Weights of a small mixture-of-experts language model, trained from scratch on English Wikipedia.
Training: a variant of SOAP for the experts, 292M tokens, 4459 steps.
Below are experts of layer 9 (counted from 0) of a mixture-of-experts language model. Rows are named router (the router's row for the expert), gate (a neuron's input weights, with its number), up (a neuron's input weights, with its number), down (a neuron's output weights, with its number) and show model dimensions 0-255. Each number is 128 + 32 x the weight over its row's rms, rounded and kept within 0 to 255. Numbers have three digits each.
Before each expert's rows: "mostly gets" lists some tokens that are sent to it at least half of the time. This comes from a sample of Wikipedia text that the model never trained on.

# expert 4
mostly gets: " him", " began", " moved", " worked", " opened", " again"
router:106146165094136147090162129118117124149151086081141128163103182101091103178184205198107105105188093135136147092153054125096164172091130111133089129181174099159090128115063107143118100124134118089141102121162051177155111141100138062120133126086097151132178168133171139102095150090154178036130128157113154134175115150121095094157144120107113127178178183172163107125175081178123179131125169154140166077148111185069121125218099125204122124103113118145127149123155132086156157130150137130109113045148144115115099123148118071153072086137143107064115145144113155133162134094167159091148138127105159134094099120106106120115105088122106089106143137157135119117200137086138126136143140114170152070123182152105098125201081115135106156172145176092152109142172098129114126115111090
gate8:113156142105163160179168098149126178106151150100139083110116199140091109164152173138138123141075132207117170164162110119125162151149115167176164135079119108137062112088150114118190126136137113106153100153164110150161111094103093089112080195081067166121175103126114095099064118097157092131132142119157109152088080142140141072158157115090160102156154165129155112128175097165156177082105050139130142096127098097146185147142150137124156031065141152168135165090143101070109088146081154128151121132083142136124164083115108099154142078130146189149142140146163186121155167143115133211110116126145117094052097119106117158154101137119152132106188113179134112102147145101135128152139076102125114068110104118154111143172087135082143125148088107147169115090118157185097082079169189
up8:163149123161150145152160143174094164191140139114133067146155141078099131185117079108121122120109171099091104097170163113108142135097097116143153078117084050129133148143149129186081098140187117127084083153163101162195173105063097067103130106098087128180114145190130119169122128138136150115184137147107158113164033158113095084094069125151125142127159115145147124075141131127151126113139120099085072126124086097126077157138020087165118095171087087194139173153086063143135168158160126109137129093136112178118111156134089125182080106106078132114170117145124102140131106186108132129132092096140156101149190101117151117139139156091104083147136139154115110081139083162169194157094128218132081139175122135136097123136128116113086123143178107096143109110118148064142101142125145
down8:151182152126110103153141145127117142126123182093169155117090125084121101089172129153138115134061153177152155190098051157149120150146156149149088168100178136108127124128136118108145113141136118143149092129131125119090134123167100104144122127156171118096162089106138144082065117127081095108166130057116123145139111132074127090147096108134138112127132186066145092177124177144153183116185102080209081135120136124132127137163172139092139113075135106134165186130217104110172088086114098113139147190125114161147102151150157166102179082150139118138124112127146135154123183187107156075132141159154175113099124070187120133155125114143136140114208153129076087081099124125126146174197108100125110129078113090130121128118119149075096162111140065141165204113120071190089160089106232
gate9:103083090128075101122118110137169138123125130168120085149167103117194139169125144140113135134115097116139209133151094146116069155106064128199124097143156155069213136120097166174129161105107125127115159116127158171148151121120172132177126158189121081141057124153104101120154110136223120136108056156111059108123146112194132114130107145115134161135174155178188107100059121096095213108162124132088093102116106138150127096129155129125083189162089147199093150165112147092122118104090110150104103151120137105129122175154112117104088124160092108084083116174114093129155051152175089161159097147115144129171140198087140114124107110103125138139110081089151143103171145125130119205137123163160083153039112136088113112159124101156134150048150147122133147109107107111128150075137141
up9:105117128108133088112169145063158152148127136169132121154157210202141108154094151118094094054139068146078193145088160129172148122078148140141097142142122152108121106198136137145100168122095090112107143112158108166103147195118129137146068159134115158122032105154115154156105147142209150116130108122069090138103106111085073090133067152086134116115072101220182097120068112113149138122123174144087141105115061112128143099140111121164191110115088083193147113125144103133068112122108145104132096129107128110100127118100093121145109167133162090153149117142139143145163183147179137190088076104128104161147104100100094107131122177123166114145130145177077068180190097151099109129151125175164089161125052116116147114169080123128158149132116139098110129116059116146120111094153099
down9:115170112137134076136158126065148093162110153157154149116098084157182142122127078148133145110142156066116149098118142126103191123076108180140092105129110085126138141121060128130158164089173116125161169171106156182141102129171111106096138067120117145152118161138179151129125143190129112067104089164112194133166104108117140076092143171092183132132106042116118125115113107114128178118156130127133193190082087151150082117171110127077125156162118150083114154149110091128112128183135165168089180061092136098093134104110114092123082143101217118044119092104158125163138154156133094115130154139184178161157126207113046102132050121143060126101125160101100166144168129145113106127093111153158179118124147151143142143114120134154113063137160098128141130195127152154139129175173135
gate10:139145135132150097135120155119127145138095127136119097094122130145121166153043131157133066139119140084115159136164150073116162166064151083146131127176142142105061191162049125124155133115091184160143107138183149160115079161148114163100083134154131150133114152103145120222108156139102109144204131144141144128134116174105124133171119145062129152094107140100134140145170132178115102125118057095118143107174171136109100092111157147177134126114093092140113124106081151127186140142070094111117090147110123111122077138118110106123085162210075160151126149135098131112132152098103122081085079149126156133118141130144146156156129146131109178130087150155171131144172119158166144121104126113038098102104076179115090217074181144070148126130130156125080231122207062145167144152182110
up10:102109098094112136077108128128127105075093097099103122137156141116075150147173119104188085156177166170096100120158141127151137097120073147106135085155146114127095146116136189098038091143181038086067082126161134068117146148154147140132141121187083138136117053149141129110183102119142147128126130144079161130148114075142107145150147098089096136157135171172090142215168147157086142104119065158139094147131146130102162111096129081082138112136187101129150133093115086103141096158030141114076142108180188133135082100164128095123177109069144106155148088119080115095154176024125153145148162112123090117129143116140098121119179160111137119143097143168097122122133129092148085083101115187101147137169125090127123120146126147143106177112074183054149114107122126124058107130124145
down10:186096182153101150127134113135103142160157136139172131169177098133155108168088120145202147145137131067157096075107118131133110174144195067113144137079117115188139133138170126222077138159131122075132118145155147183092086103209118164162125135102132129122100203142136135120150153130161090109149154133139114123120172083091114135087147167083138139106159094102086157077120130143100163145147100184190146082101093085183135160129132135122120128082155173123094083128146128167118182148150115136147104140136051119152166154124117113128105201123133124111096118109149072115129114159148122251086155166080087128137066141112152185150120163148158051110111174123147149145177095117126143137132122115162143175166068159120101074156142093134137146120155119084130118169149160124114083158073081